python train.py --experts_per_token=4 --router_z_loss=0.001 --norm="rmsnorm" --norm_eps=1e-05 --tie_embeddings=false --optimizer="adamw" --beta2=0.99 --train_tokens=550200000 --steps=8396
Below are experts of layer 5 (counted from 0) of a mixture-of-experts language model. Rows are named router (the router's row for the expert), gate (a neuron's input weights, with its number), up (a neuron's input weights, with its number), down (a neuron's output weights, with its number) and show model dimensions 0-127. Each number is 128 + 32 x the weight over its row's rms, rounded and kept within 0 to 255.
After each expert's rows: "comes before" lists some tokens at least twice as common just after its tokens as in all text. This comes from a sample of Wikipedia text that the model never trained on. Tokens count by the router's weight.

# expert 28
router [124 171 124 144 145 152 138 143 147 188 156  93 144 155 175 127 184 181 131 164  79 130 166 137 132 130  97 109  66 150 171 115 150 184 151 115 146 128 158 127 113 151 141 104 157 156 148 128  96 131 113 199 143 129 133 106 107 125 117  98 108  98 176 200 139 136  86 162 151 194  82 130 151 149  93 138  83 131 146 168 149 101 131 174 161 114 202 129 169 120 112 108 154 114 147  93 163 116 119 165 138  53 115  66 161 151 121 146 156  93 130 104 174 161 124 109 135 137 139  61 112  87  56 175 128 166 196 163]
gate1 [195  82 196 134 120 133 121 124 105 155 100 122 120 114 133 146  73 113 121 138 163 126  79 106 140 115 155  90 181  86  50 137 146 132 159 147  76  95 148  85 149  64  84 196 151 195 111 117 113  85 120 108 111 136  95  83 159  87  46 107 179 199 115 119  93 125 102 102 121 125 153 151 178 110 176 129 177  95  87 113  92 124 108  99 134 151  89 144 102 139 121 122  84 143 122 125 108 149 104 132 172 140 130 102 183 134 121 106  62 114 130  90  82 103 147  95  99 150 111 159 163 145  97 127 156 139 145 172]
up1 [142 106 148  99 132 147 135 181 180 129  98 184 153 120 103 118 117 103 160  75 142  65  75 152 130 128 132 135 139  90 112 122 124 109 129 131 114  75 124 122 158 120  98 158 142 178 143 139 174  57 122 145  91 135  54  99 178  67  98 153 126 157 137  89  90  90 172 138 112 131 119 133 155 111 176 129 187  92  88 145  79 155  79 109 120 148 148 129 105 117 103 123 145 152 137 124 117 180 123 129 168 130 127 123 153 159 128 179 100 153 128  54  99 116 193 148 158 116  75 206 169 162 149  40 117 125  87 161]
down1 [104 135 103  58  79 136 122 116 171 131 135 100 153 144 168 116 141 166 121 157 106 144 167 117 128 156 152 111 131 175 144 109 142 101 137 118 121 142 148  71 137  96 179 171 138 111 109 111 144  87 115 150 133 143 153 145 116 119 134 101  66 166 113  85 146 123 113 151 125 146 103 165 122 132 176 155 137 116 133 107 129 142 107 153 109 109 180 145 164  47 117 117 185 130 147 156 101 136 117  92 131 113 134 137 189 100  98 132 255 123 125 124 161  86 114 122 171 115 114 144 125  60 137 105 131  84 129 151]
comes before: "|", "-", "=", "The", "===", "=="

# expert 27
router [136 193 149 140 158 159 122 169 157 122 157 112 164 186 112 158 155 179 102 146 117 107 182 148 111 130  88  86 121 113 136 107 120  84 149 147 186  97 137 131 127 145 154  87 191 133 136 146  67 162 119 162 126 143 145 123 101  81  98  78  85  82 160 182 103 154 100 173 207 121 108 109 165 144  98 127 105  80 155 153 147 151 152 119 105  94 210 158 170  97 112  84 142 126 176 101 153 143 171 166 125  80 140  85 176 171 123 169 178 117 125 128 151 137  92  79 141  94 131  91  95 117 107 150 105 144 163 175]
gate0 [111 173 188 118 105 188 196 118 144  89 132  73 183 142 145 174 111 121 138 190 169 155 152  95 120 134 173 177 125 121 122  99 161 112 113 142  89 122 104 148 151  98 167  97 111 101 180  40  96 154 102 168 136 129  74  94 184 115 163 124  91 173 174 102  92  95 148 138 120 151 132 111  85 116 143 113 174 116 144 146  85 173 133  76 158 130 106 132 108  95 122 158 114 153 142 142 118 115 117 170 120 161 156 144 149 115 142 206  95 135 158 133 169 102 173  87 106 125 109 155 169 102 185 128 121 175  68 140]
up0 [150 109  80 161 129 116  94 148  93 149 160 141 100  75 149 155 158 110 105  65  78 121  78 163 160 108 104  66  84 202 141 101  91 173 133  93 175 117 111 155 100 168  61 111 157 154  83 162 144  51 132 109 109  95 183 166  90 132 108 144 165 113 124 132 118 149 114 155 123 141 140 139 161 143 107 141 137 111 150 102 156  90 123 182 138 127 105 145 126 152  84  90 164  98  85 105 113 130 125  47 141  54 141 115 124 141 150  77 161 125 100 143 116 154  84 139 179 118 119 126  58 150  84 105 108 108 171  97]
down0 [ 84  82 110 181 116 173 100 143 144 129 136 158  92 145 110 151 166 120  95 136 155 173 137  98 105 134  98 117  91  93 123 115 128 124  83 157  76 119 132 166 130  55 131  97 137 130 164 125 112 112 137 134 139  91  97 122 189  98 133 137 104 135 101  94  86  63 108 134  74 161 136 160 127 134 156  82 103 166  97 165 132 164 107 173 124  88 107 112  72 126 116 145 125 138 115  49 131 147 130 106 116 126 117  94  51 117 108 105   0 118 198 134 139 153 143 176 171 146 119 166  85 115  95 123 137 138 165 107]
comes before: " |", "\n", ";", " (1", ")", "3"

# expert 54
router [137 144 121 144 143 144 109 166 128 161 160  80 175 176 152 126 119 143 132 133 146 150 130 159 122 131  84  65 113 117 158  95 125 113 181  93 130 110 124 167 107 171 153 114 169 147 149 140  81 147  69 145 142 175 149 131 134  76 140 107  90 115 191 145 138 142  78 160 183 145  84 102 159 138  90 131 105  85 189 144 178 127 139 135 148  99 158 183 166 119 109  67 139  92 161 158 153 173 176 173 108 103 164 124 138 148 100 167 172  59 116 163 187 153  93 129 189  84 174  76  89 111 100 138  92 157 136 172]
gate0 [136 152 113 145 185  80 166 146 143 156 101 165 155  87  64  88 125 133 107 173 153 118 173 232  89 139 128 126 118 121  80  66 106 108 134 152 154 163 132 134 135 120 150 118 153 117 136 159 105  68 148 137 116  83 118 167 175 149 146 155  82 113 181 132  98 122 142 110 101 101 141  84 116 133  66 103 166 136 195  98 138 113 112 170 134 156 129 116 131 151 185 173 100 120 146 216 144 139 108 115 174 159 120 135 116 102 184 207 123  87 170 103 138 114 117 114 147 146 150  87 195 129 145 105 101 142  92 108]
up0 [137  99 125 123 109 149 101 175  72 146 120 145 206 168 147 186 126  42 127 105 139 111  85  80 139 188  93 113 119  70 114 169 144 106 173 138 123 153  89 103 150 115 138 116 149 134 146 140 129 140 118  97  91 171 115 126  98 158  81 145  84 165 112 131 171 117   0 131 122 124 120 142 143 101 121 176  92 114  98 145 185 129 127 133  98 116 108 103 152 118  95  97 151 102 122 111 140 112  98  95  94 173 168 124 118 166 141 127 105 166 119  93 166 117 180 176 145 104  57 107  84 136 153 132 125 114 165  65]
down0 [147 149 163 122  92 103 167 156 123 151 182 161 124 175  97 148 124 132 126 128 173 122 143  92 145 119 138 158 169 152 123 113 137 108 137  77  81 106 172 161  87 140 157 153 131  38 100 109 150 113  85  82 109 149 133 163 204 104 110  84 148 120 146 139 166 132 143 161 146 143  73  54  93 103 141 130 112 162 160 145 106 109 166 163 160 172 141 123 162 190 131 180  67 119  99 125 128  79 208 161 125 156 133 162 151 138 126 116 129  82 154 147 114 149  27 168 135 148 174 154 101  86 156 137 119 102 134 140]
comes before: " the", " be", " a", " was", " to", " have"

# expert 14
router [176 153 106 124 174 150 117 168 126 156 133 118 178 167 129 106 156 144  87 133 108 134 144 138 123 130  53  74  83 163 140 137 130 119 148 117 154 123 139 145 103 170 136 117 192 186 128 147 119 152 112 163 134 129 131 159 126 120 149  98 106 115 152 220 172 163 100 149 173 135  61 113 127 138 129 131  78 113 187 148 176  95 133 151 126 107 173 134 156 124  98  80 135  79 140 116 144 139 166 132 112 110 139 117 169 179 125 155 195  66 130 129 138 171  79  72 134 100 185  59 109  88  90 187  92 130 182 171]
gate1 [162 168 170 138 189  77 158  76 155 161  98 101  95 152 150 170  85  93  46  82 133 124 121 135 144 134 106 102 129 115 146 146 144 133 152 125  94  53 220 172 136 127 118 114  98 138 158 106 135 167 116  96  93 108 147 132 121 125 125 146  88 105 103  78  86 105 128 154 128 104  83  84 167 115 131 190 138  86 170 102 105 120 117  65  92 127 133 122 117  91 141 131  89  88 133  97 124 171 100 150 102 119  70 130 140 160 137 178 123 125 111  34 189 137 151  92 146 123 149  88 156 105 127 109 101 107  63 123]
up1 [114 133 106 123  95 161 126 133 119  88 149 123 158 127 140  82 162 124 183 106  74 115 146 148 122  94  70 170 160 117 134  82 147 140 127 125 174 138  74 117 146 159 175  99 168 191  51 132  95 117 103 151 168 140 104 128  89  95 128 145 205 156 163 188 133 116  84 152  93 131 181 194  68 154 107  90  96 142  99 139 197 159 164 203 161 136 117 122 166 149 106 123 181 181 151  89 127 113 142 112 131 138 159 145 121 112  90 135 156 126 120 165  93 121 103 174 123  85 138 151  63 144 107 108 138 157 167 124]
down1 [ 81 161 192 112 123 117 111 140 166 161 130 135 133 125 103 128 120 141 158 125 149  90 170 194 139  86 136 178 115  99 107 161 155 122 127  70 124 134 124  97 102 133 183 128  74 165 147 153 106 130 163 146 154 156 107 192 153 137 191  92 126 157 143  74 106 158 137 130 135 164  73 119 104  98  85  69  66 122 160 103  98 141 115 170 211 145 148 113  71 171 123 153 154 110 103  66 204  93 127 143 139 150  96 173 159 137 150 181 141  81 113 131  79  91 106 120 196 133 139 120 111 161 136 134 152 144 158 155]
comes before: "|", "\n", "-", "The", " a", " been"

# expert 7
router [128 180 115 139 150 145  99 174 134 116 138 111 172 197 124 144 172 168  94 145  88 146 127 157  93 143  64 124  80 120 163  91 152 135 133 141 146  87 143 178  80 169 120 101 182 172 110 134  88 128 130 171 145 135 130 111 135  90 116 101  66 106 178 181 109 164 124 161 184 135  76  81 136 135 144 124 122 125 151 151 161 126 153 159 152  89 191 187 160 102 105  92 149 100 160 119 173 196 112 142 120  65 124  85 150 170 110 171 157  86 123 136 174 120 114  76 136  99 144  90 116 148 118 176  88 147 151 182]
gate2 [122 131 103 146 147 129 108 162 131 151  91 142 135 143 152  90 145 113 144 110 184 145 102 187 138 128 100 164  55 157 177  80 133  83 163 125 120 100 144  80 150 166 109  77 120 159 143 106 124  93 107  77 125 166 154 150 125 124 143  73 109 149 134 165 112  80 126 143  94 138 113 106  69 169 170 127 161 134  72 133 158  90 105 168 124 139 165  94 165 130 120 105 177 157 110  87 149 163 145  89  94  80 115 143 100 146 216 224 102 188 155 157 103 113 128  87 130 120 145  74 166 122 133 143 191 165 101  93]
up2 [146 173 113 132  70 119 142  58 116  93 168 103 165 132 117 135 125 125 109 175  75  80 124  61 120 180  67 125 148  55 118 101 188 152 119 167  85  30  63 150 146 132  96 203 154 112 146  89 164 136 186  90 132  97 129  99 192 126  82 147 135 111 168 119 126  97  85  97 100 124 133  99 160  96 130 113 129 146 144 153 143 192 144 160 118 111 116  89 150 192 115 184 112 154 103 154 134 104 132 120 179 172 104 127 135 107  93  95  90 125 119 121 141 105 136 135 114 139 138  86 143 133 112 139 116 116 151 119]
down2 [148 105 101  81  89 205 115 151  94 115 136  90 152  78  80 170 126 150  72 105 115 154 144 143  89 177 181 155 105  94 143 118 153 127 136  93 103 107 125 135 201 132  91 108 124 112 165 107 161 182 145  98 154 142 185 139 143 158  76 187 158 163 163  97  96 132 147 110 142 110 103 102 186  89 125 130 107 144 182 154  73 169 112 130 106 170 140 132 130 149 143 105  88 109 155 128 188  78 138 132 157  87 136 119 191 126  96  87 180 109  94 110 127 134 162 102 169  94 141 138 165 104 193  97 109 192 143 130]
comes before: " |", "|", ";", "6", "5", "3"

# expert 16
router [149 184 119 130 131 155 101 172 169 141 140 101 173 142 133  86 167 145  93 136  90 130 144 133 125 122  81  86  60 118 170  79 165  98 133 139 160 101 144 133 112 150 164  80 146 162 119 195  81 146 139 165 127 139 173 135 105 109 124 102 114 116 154 158 114 151 118 193 176 141 121 107 144 166  81 177 149 114 147 183 170 132 144 137 151  77 227 160 136  81 133  95 131 140 187 107 164 162 151 157 113  90 138 103 134 143  93 147 174  82 119 136 166 159 106  56 157 101 139 121  78 127  70 173 128 122 174 151]
gate0 [114 150 144 127 165 142 148  88 120 135  48 144 171 240 160 132  99 182 145 113 116 114 173  72 169 152 136 145 148 105 120 140  51  98 114 109 100 157  86 155 106 100  75  52 182 137  99 120 109 157 144 133 139 165 107 151  82 111 134 135 149 135 102 106 111  75 137 112  97 161 115 154 130 120  81 143 100 153  99 156 135 101 138 142 165 152 159  87 144 111 131 179  56 124 132 146 127 116 129 146 111 137 124  86 154 183 144 117 166 129 101 129 131 111 113 146  99 108  95  49 157 106 106 186  62  75 153 108]
up0 [131 110 108 120  85 103 125 155 133 128 197 127  73  22 125 147 149 107 114 147 151 150  95 187  78 105 129  90  87 163 105  98 209 167 159 140 173 116 164 101 135 107 184 194  75 121 153 125 142 107 103 130  98  68 142 115 153 131  99 120 111 123 139 152 144 180  81 166 154 131 149 110 141 141 131 100 128  85 160  91 114 144 136  96  65 107 109 156 103 121 115 101 212 123 127 111 107 134 133 123 126 101 131 168  91  76  92 134  82 141 156 140 119 124 144 109 171 141 161 175 101 158 139  94 191 180 102 163]
down0 [158 164 144 151 125 112  68 188  93 171  97 146 165 179 134 106 161 142 101 144 129  61 119 146 144  90  93 147 103 131 149 169 169 107 222 160  81 180 167 161 125  94 115  86 132  86 177 172 138  91 129  64 160 153 119 116 140 126 107  83 108  95 145 124 108 138  73 130 129 124 146 139 144 183  86 168 118 117 108 140 124  77 171 142 142 149 155 106 121 108 110  69 149 160 131 156 140 108 166 143 118 142 191 143 130  56 112  73 123 104  97 113  97  75 115 127  98  58 175 135 131 153 158 184 136 127 123 118]
comes before: "\n", " The", " In", " He", " It", " This"

# expert 37
router [131 173 103 136 144 132 138 170 133 112 145  99 177 148 145 111 196 165 109 111  48 170 179 169 113 133 111 111  67 131 153 142 136 100 181 143 131 133  89 156  89 141 153  93 181 158 146 150  98 176 126 154 116 144 145 121 103 130 113  90 101 118 153 162 111 156  83 167 161 139  98 123 140 150  84 138 134 116 167  98 147  88 116 144 169 102 240 148 163  94  87 104 134  69 137 115 143 147 168 159  84 122 142  88 158 127 123 180 179 105 116 143 142 149 132 125 168  73 134  52 119 111  88 148  80 119 183 173]
gate1 [136 138 133  79 119 111 125 134 101 107  42 163 135 179 159  86 157 117 149 132  37 189  86 131 152 124 164 163 123 133 131 147 142 135  44 154 133  99 161 173 163 124  72 114 145 132 171 117  66  85 170 167 135  88 130  96 147 158 105  95 104 110 106 133 127 146 104 159 154 137 115  80 138 109 128 134 167 157  66 173 112 152  91 131  73  63 150 108  93 127 102 132 128 104  90 167 128  94  66 109 101 123 132 155  89 164 159 173 102 165 141 187 117 114  79 162 136 141  76 155 150 100 134 130 150 147 168 126]
up1 [142 135 116 117 148 148 111 126 134 113 116  96 170 137 157  59 195 150  99 179  89 163 169 144 146 153 148 141 160 109  60 173 180 130 112 154 125 166 136 162 118 179 106 123  90  91 100  95  75 139 129 145 184  92 197 145 234 122 163 157 134 104  82 149 107 119  97 127 157 138 153  39 115 145 141 140 128 151 125 152  91  80 100 138  67 114 184 104  92 123 122 140 128 105 148 184 156 152 137 122 127 100 157 143 156 176 185 137 119 139 127 155 133 119 128 172 122 156 102  89 169  93 110  88 179 107 137 107]
down1 [107 120  90 177 114 142 160 150 139 159 109 132  60 138 143 151 159 100  97 102  92  89  87 114 124 117 107 108 126 133 188 108  83 129  76 182 134  80 220 169 187 176 103  94 142 111 108 144 180 161 107  82 147 122 115 152  96 121 148 145 113 158 139  97 150 156 114 130 130 112 144 122 176 130 161 168  89 170 157 215 106 135 194 155 109 114 104 124 125 171 150  83 168 124 116  39 105 100 143 127  87  99 111 174  96 135 126 121 152  53 187 118  78 111 158 146 134 129 139 128 143 142 116 115 142 125 176 127]
comes before: "-", "\n", "The", "===", "In", "|"

# expert 25
router [103 155 131 105 137 104 139 151 132 146 159  76 168 157 156 158 154 190  97 152 128 120 196 132 151 137  60 112  89 192 161 145 169 107 138 138 152 109 156  68 119 206 135  83 154 124 130 168 110 203  65 164 149 112 142 136 113 117 111  94 102 118 114 165 130 157  88 134 150 125  74 110 145 157 100 150 116  93 149 124 147  94 156 100 122 102 147 196 174 105 117 101 128  96 173  91 145 129 152 162 120  76 164  87 140 170  88 168 148 108 139 122 173 154  93  88 135 105 151  79  98  76 130 167  82 171 140 183]
gate0 [109 193 187  81  80  88 199 155 121  81  91  99 136 107 139 127 152 137 100 132 143 175 152  83 154 110 132 128 140 118 114 197  64 116 129 165  52 131 161 161 108 123 130 159 128  96  82 148 124 137 172 161  37 162 105 102 110 112 174  87  98 115 117 143 164 110  70 129 154  93 199 112 100 161 151 151 172 119 117  67 127 191 174 107 108 117 114 131 164 155 185 113  77 137 126 171 151  96 161 151 150 151 126 118  97 119 111 110 146 132 135 115 115 118 115 113 127 115 155 101 133 159 138 166  60 134 158 104]
up0 [129 153 149 132 159 151 152  79  96 200 160 141 119 162 161 121 121 120 147 174 139 114 161 114 128 115 162 153 129 154 130 142 189 163  97 104 146 138 139 110  95 106 113 114 141 156 106  70 170 142  72  99 183 163 118 126 105 206 141 129 122 143  79 120 164  93 150 144 164 136 138 187 194  76 110  73 135 119 182 188 138 155 107  93 196 183 182  98 145 165  63  95 129 106 199 145 115  91 137 128 181 125 150 161 146 119 146 126 101 159 151 103 113 158 128 159 151 136 154 135 104 197  88 123 101 101 160 118]
down0 [123  71 141  70  60 145  91 117  78  94 135 116  48  71 147 127 157 161 154 113 136  99 163 152 173 155 206  77  85 111  95 159 142 112 148 174  89  85 109 162 158  75 132 125 123  86 110 109 125 127 138 165 119 111 151 135 126 105 110 121 150 117 126 154 178 137 107 120 158 149 195  93 132 104 160 130 156 136 140  83 162 140 118 142 110 116 175 159 146 111 161  86 130 104 161  83 134 117 106 109 135  80 178 129 136  87 134 119  94 144 123  39 119 157 127 160 166 132 121 127  80 144 123  51 156 115  74  64]
comes before: "s", ".", " and", ",", " of", "s,"

# expert 8
router [190 167 108 154 132 163 110 141 168 127 154  85 142 141 199 124 178 173  96 119  81 179 185 170 156 113  96 120 109 117 176 155 138 156 127 109 167 106 108 148 111 154 126  68 159 125 155 157  80 151 111 136 145 141 150 113 122  50 123 108  93 118 165 134 130 154  97 138 158 158 114 139 175 117  86 138  54 105 181 152 176 103 169 153 170 109 147 211 165  84 114 112 187 106 154 114 136 144 150 154  91 140 157  98 170 158 124 142 143  85 116 158 148 163 137  99 195 126 124 110  98  86  96 160  84 150 164 152]
gate0 [143 143 183 145 139 129  93 151 134 164 183  97  60  85 129  93  46  93 131 107 128 143 126 101 133 115 129  96 121  79 164 112 127 103 157 123 138 170  87  76  79  89  88  90 114 113 161  91 171 211 103 125  63 133 158  89 142 114 166 130 172 165 106  97 144 115 102  78 110 133 128  56 173 107 138 137 130 166 138 124 154 109 138 157 126 143  88 148 134 118 116  83 100 130 155 118 113 153 130 145 147 119  94 117 145 136 136 111  82 127  97  69 126  92 134 124  98 163  88 155  74  96 119 154 121 221 207 109]
up0 [106  79 109  90 128 139 115 128  81 149 151 133 130 120  31  83 154 104 146 122 121 140  97  74  82 141 150  96 160 168  93 174  75  90 150 126 106 159  92 124 139 146 103 159 153 107 110 126 149 101 117 111 108 134 143 124 134 189 113  79  31 143 135 110 150 115 125 135 131 195 167  81  67 110 137 111  96 103 103 119 103 133 132 171 133 140 133 141 138  99 110 133  48 132 117 125 167 126 121 153 120 133 155  77  57 147 127 159  85  57 164 144 197 162 182 113  85 138 128 104 127 160 117 156 173  93  77 131]
down0 [122 177 144 151 100 102 122 174 129 146  84 166 153 127 164  90 160  82  99 104  57 132 196 129 117 174 161 131 112 153  71 152 115 155 139 125 164 112 101 137 114 143 167 150 130 159 146 161 188 156 135 127 160 158 142 100 154 133 159 158 144 117 140  93 131 156 122 105 133 154 125 131  82 137  92 140 148 146 117 143 144 153 101 106  87 166 157 124 128 112 210  87  74 110 111 169 123 175 147 138 109 115 117 114 125 100 130 141 220 184 128 122 143  88 104 140 107 201 153  54 120  51 159 112  58 149  54 132]
comes before: " the", " a", " United", " his", " its", " 199"

# expert 30
router [111 145 133 153 155 168 108 124 179 164 131  92 160 160 135 122 143 140 132 166  96 145 172 127 136 118  91 119  90 165 166 120 152  96 151 114 157 118 125 130 116 158 156  89 184 152 102 165  69 142 110 192 145 123 122  92  68  79 146 113 108 116 159 172 149 150 125 153 210 135  96  75 173 129  93 146  89 130 151 143 173 103 157 160 154 110 210 188 186  91 132 101 144 117 181 104 158 140 154 115 150  79 131 121 183 180 129 185 152  71 142 127 153 154 119  74 139  92 109 117 106  92  79 169  79 130 152 149]
gate1 [188 178 121 125  93 124 100 175 172 132  83 124  96 111  63 189 113 163  61 116 180 129 144  95 167 125 159 109 172 118 105 143  86 133 188  90 165  89 195 186 139 141  82 115 147 121 147  89 192 155 147 132 118 148 104 177  80 168 167 127 155 161 108 119 113 103 103 163 112  95 126 135 134  95 121  77 130  68 195 103 157 128 160 110 150 142 122 107 140 143 127 130 146 147 128 137 163 106  99  82 161 180 148 106  99 179 183 154  91 134 119 113 108 131  97 131 113 139  93  93 127 170 124 145  76 156  88  82]
up1 [153 176  88 134  96 133 120 179 187 112  81 109 111 138  75 154 106 164 103 111 179  90 158 106 176  95 158  86 184 108  69 139 126 108 184  73 192 133 205 192 118 121  98 128 140  92 145 111 217 154 137 158 120 156  96 168 122 154 112 121 147 179 141 112  98 114  88 143 124 104 181 136 166  83 105 133  98 102 185  77 127 123 175 118 109 139 107 130 139 102  92 133 122 118 139 122 165 105 124  97 164 187 154 113 116 169 157 130 100 151 113 105  82 140  91 118 110 138  91  92 125 150 134 152  73 150 132  86]
down1 [102  84 135 100 198 150 206 130 129  79 104 130 150 169  95 139 164 112  63 106  94  85 108 107 121 157 157 135 118  86  90 111  93 155 122 134  77 121  75 149 119  82 189 173 132 115 113  94  74 190 148 195  93 133 130 120 123 153 146  93 118 154 123 183 137 119 148 148  99  65 145 122 112 159 177 121 122 152 154 124 119  83 123 105 147 121 107 130 101 108  84 127 143 113 112  92 130 144 182 150 107 140 207 105 151 122 117 142 207 164 143  97 136  85 103 197 133 119 163 142 135 116 190 126 176 142  93 160]
comes before: " ", "\n", " 0", " 1", " 2", " 3"

# expert 39
router [139 123 142 138 153 172  75 153 143 123 144 118 191 151 132 134 162 158 111 131  55 153 203 190 106 101  93 106  64 163 148 135 129 112 164 166 136 108 120 159 119 149 146  92 195 149 115 159 100 162  96 156 118 147 140  83 120 120 134 110  97  90 144 156 146 178 124 186 176 127  75 101 125 145  55 187 130 138 140 120 139 116 122 165 165 112 213 165 160 118 131 108 161  92 160 107 148 159 165 151 125 116 187 118 154 147 144 144 156  88 107 138 166 183 131 106 153  86 136  99 126 121  77 166  95 154 182 185]
gate2 [106 149 164 123 115 186 145 125 129 144 155 139 143  98 177 102 130 135  39 126  66 117 160 121 164 122  90 135 145 148 179  85 109 178 141  67 171  90 122 140 131 192 147  62 141 136 133  93  66 134  93 103 151 123 139 144 125 119 148 105  85 185 173 215 144 183 139 115 118 106  98 137 151 173 124  94  96  68 163 137 163 105 181 104 161 112 127 122 158 100 142 106 130 145 207 117 128 113 149 125 126 141 119 136 202 148  83 159 140 122 138 182 181 123 123  91 171 120  93 106 103 117 137 107  82 158 135 117]
up2 [ 98 151 145  80 133 149 155 139  50 163 148  65 149 220 157 139 170 127 125 145 115  98 165 213 124 101 198  79 141 159 108 129 161  72  97 109 121  73 157 133  99  94 102 134 137 115 144 132 108 122  93 132 157 137  76 151  76 128 118  78 138 119  95 162 154  89  97 116  58 142 124 167 113 114 112  95 123 136 193 101 165 133 148 109 109  62 108 120 102 107 137 158 134 109 163 139 160 167 116 102 123 137  96 164 185 125 124 175 134 122 123 173 100  69 105  85  76 122 149 117 127 103 170 108  93 100 105 135]
down2 [ 93 193 107  72 161 127 146 120 117  55 154 176  73 112 108  98 163 156 107 136 132 143 103 113 169 124 160 148 158 164 146 115 119  88 119 119 151 162 118 192 141 192  94 147 106 149 147 114 181  72 180  97 120 132 125 132  96 164 125 130  98 150 109 130 107 127 159 128 147 167 126  76 108 100 122 105 128 154 190 101 119 126 131 150 138 129 125 108 151  57 157 112 146 130  53 112 121 105 159 164  99 139 110  71 114 140 116 108 114 101 126 160 132  69 150 144 210 192  83 135 116 169 128  99  34  90 119  86]
comes before: "\n", " ", "-", " The", " %", "The"

# expert 2
router [ 81 189 152 163 166 144 124 155 142 106 118 107 164 185 160 139 172 203  95 145 113 158 185 183 126 142  68 122 106 136 143 130 147 111 157 113 157 125 121 167 107 177 126  70 162 148 132 108 114 152  88 191 121 145 154 132  93  88  94  88  89  86 131 156 131 154  81 150 154 141 141 108 166 161  84 167 123 128 187 125 126 137 151 133 146  92 162 150 171  70  99 105 127 116 172 122 157 141 156 163 102  90 129 104 168 146  90 164 160 130 120 117 145 126  82  95 163 113 168  92  83 101 119 159 113 168 199 208]
gate0 [117 119 185  65 127 110 116 124  79 118 135 118 151  91  93 143 199 143 127 128 179 133 165 127 136 141  98 108 120 142 124 167 138 139 111 176 106 166 148 129 112 109 125 117 156  54 153  91 102 165 156 114 219 148 111 126 150 174 106 109 194 146 181  83 172 137  99 172 142 118 133 165 154 175 127 217  67  87 123 113  97 175  60 135 151 104 129 133 117 131 173  90  72 122 144  75 151 158 158  75 158  94  95  57 125 124 133 108 108 149 129 142 138 102 155 117 146 147 135 174 108 112  99 129 110 154 163 155]
up0 [172 138 119 185 165 176 100 169 172 136  96 167 108 140 120 110  99  97 118  80  83 115  78 112 115 140 141 134 115 110 146 113 136 109 133 136 162 119  98 104 109 126 205 104 121 117 125 193 158  60 101 186 141 140 137 125 124 111 149 146 123  76 117 150 137 128 170  92 121  82 107  99 113  62 146  50 226 132 122 128 195 106 167 127 136 162 148  95 126 116  71 129 122  90  79 118  65  68  87 166 116 135 124 213 162  97  75 164 167 138 136  99 161 120 104 121 146 142 104 130 137 132 123 133 153 132 133 113]
down0 [184 126 138 164 149 120 191  99  69 148 121 112  82 120 136 140 110 125 116 126 105 105 163 103 140 118 108 118 129 175 139 152  99 159 155 141 187  81 130  96 175 136 186 175 136 143 127  70 106 137 154 112 147 153 101  83 145 156 140 104 110 141 167 176  96  82 176  73 197  87 160 106 161 124 140 135 155 164  92  97 156 132 131 150  60  74 138 132 122 128 168 190  98 101 158  41 118 141  87 124 154 108 112 154 113 118  70 184  92 130 116  93 128 161 123  57 133 130 140 121 109 110  90 142 199 134 132 165]
comes before: " of", " in", ".", " and", ":", ","

# expert 46
router [179 178  97 135 138 148  73 126 156 155 158 102 147 127 153  92 170 189 120 159 110 135 170 167 117 127  70 100 138 130 169 106 129 181 153 124 163 119 134 145 125 152 144  92 142 169 114 159 102 129 114 142 132 140 162 129 146 114 119 102 112 117 154 154 108 147  97 136 166 174  73 120 164 157 102 133 109 154 155 159 203  99 131 145 149 106 142 199 155 105  98 102 212 138 168 113 123 147 172 174  90  98 173  92 185 156  82 141 182  60 114 174 192 164 134  87 179 111 159  84 127  92  91 141  85 155 136 128]
gate0 [185  58  84  84 135  81 107  94 176 150 110 104 118  78 109 149 154 103 118 186 133 125 131 149  88 105 142 120 145 133 106 131  93 129  95 126 151 133 103 132 106 116 104 110 145 143 140 173  72 112 157 128 174 195 106 140 206 134 171 127 102 107  80  95 127 113 198 110 155 182 100  88 160 125 142 139  43 148 124 103 163 176  78 182 144 160 171 157 116 127 173 114 171 118 136 156 147 139 119  99 147  68 173 135 130 135 106 128 157  71 113 157 104 117 117  86 192 141 140 163 163  86 146 121 112 158  95 167]
up0 [150  99 139 107 162 132 153 126 112 107 153 114  94 110  59  98 125 138 125 177 124  97 136 211 116 126 123 105 142  62  91 125 197 111  98 108 162  87 163 117 166 159 139  51 208 127 175 127 117 106 127 103 137 123  80 113 167 118 128  86 132 140 138 139 100 181 108 139 183  82 102 110 170 136 159 155 136 179 136 113 106 179 188 162 111 139 103 105 151  96 122 125 119 115 185 180 143 195  97 160 115 118 139 104 143 133 141 151 148 123 131 140  77  75 151 127 192 104  86 107 166 143 111  61 125 187 141 155]
down0 [164 128 121 125  75 150 132  60  93 120  44 136 133 149 170 135  98 122 134 194 120  90 136 152 159 134  98 125 144 102 109 145 119 128 103 128 169 160  62 167  94 104  98 119  67 133 152 198  80  97 188 161 101 134 138 138  99 114  99 130  92 115 141  90 171 148 106  74 138 150 161 143 160  76 122  84  81 114 165 158 142  95  75 152 121 118  73 150  91 132  84 113  98 136 138 138 170 135 148 116  59 136 109 138 131  98  76 154 129  92 106 180 125 144  92 163 128  52 118 107 137  99 128 189 100 160  87 110]
comes before: " the", " a", " his", " this", " its", " an"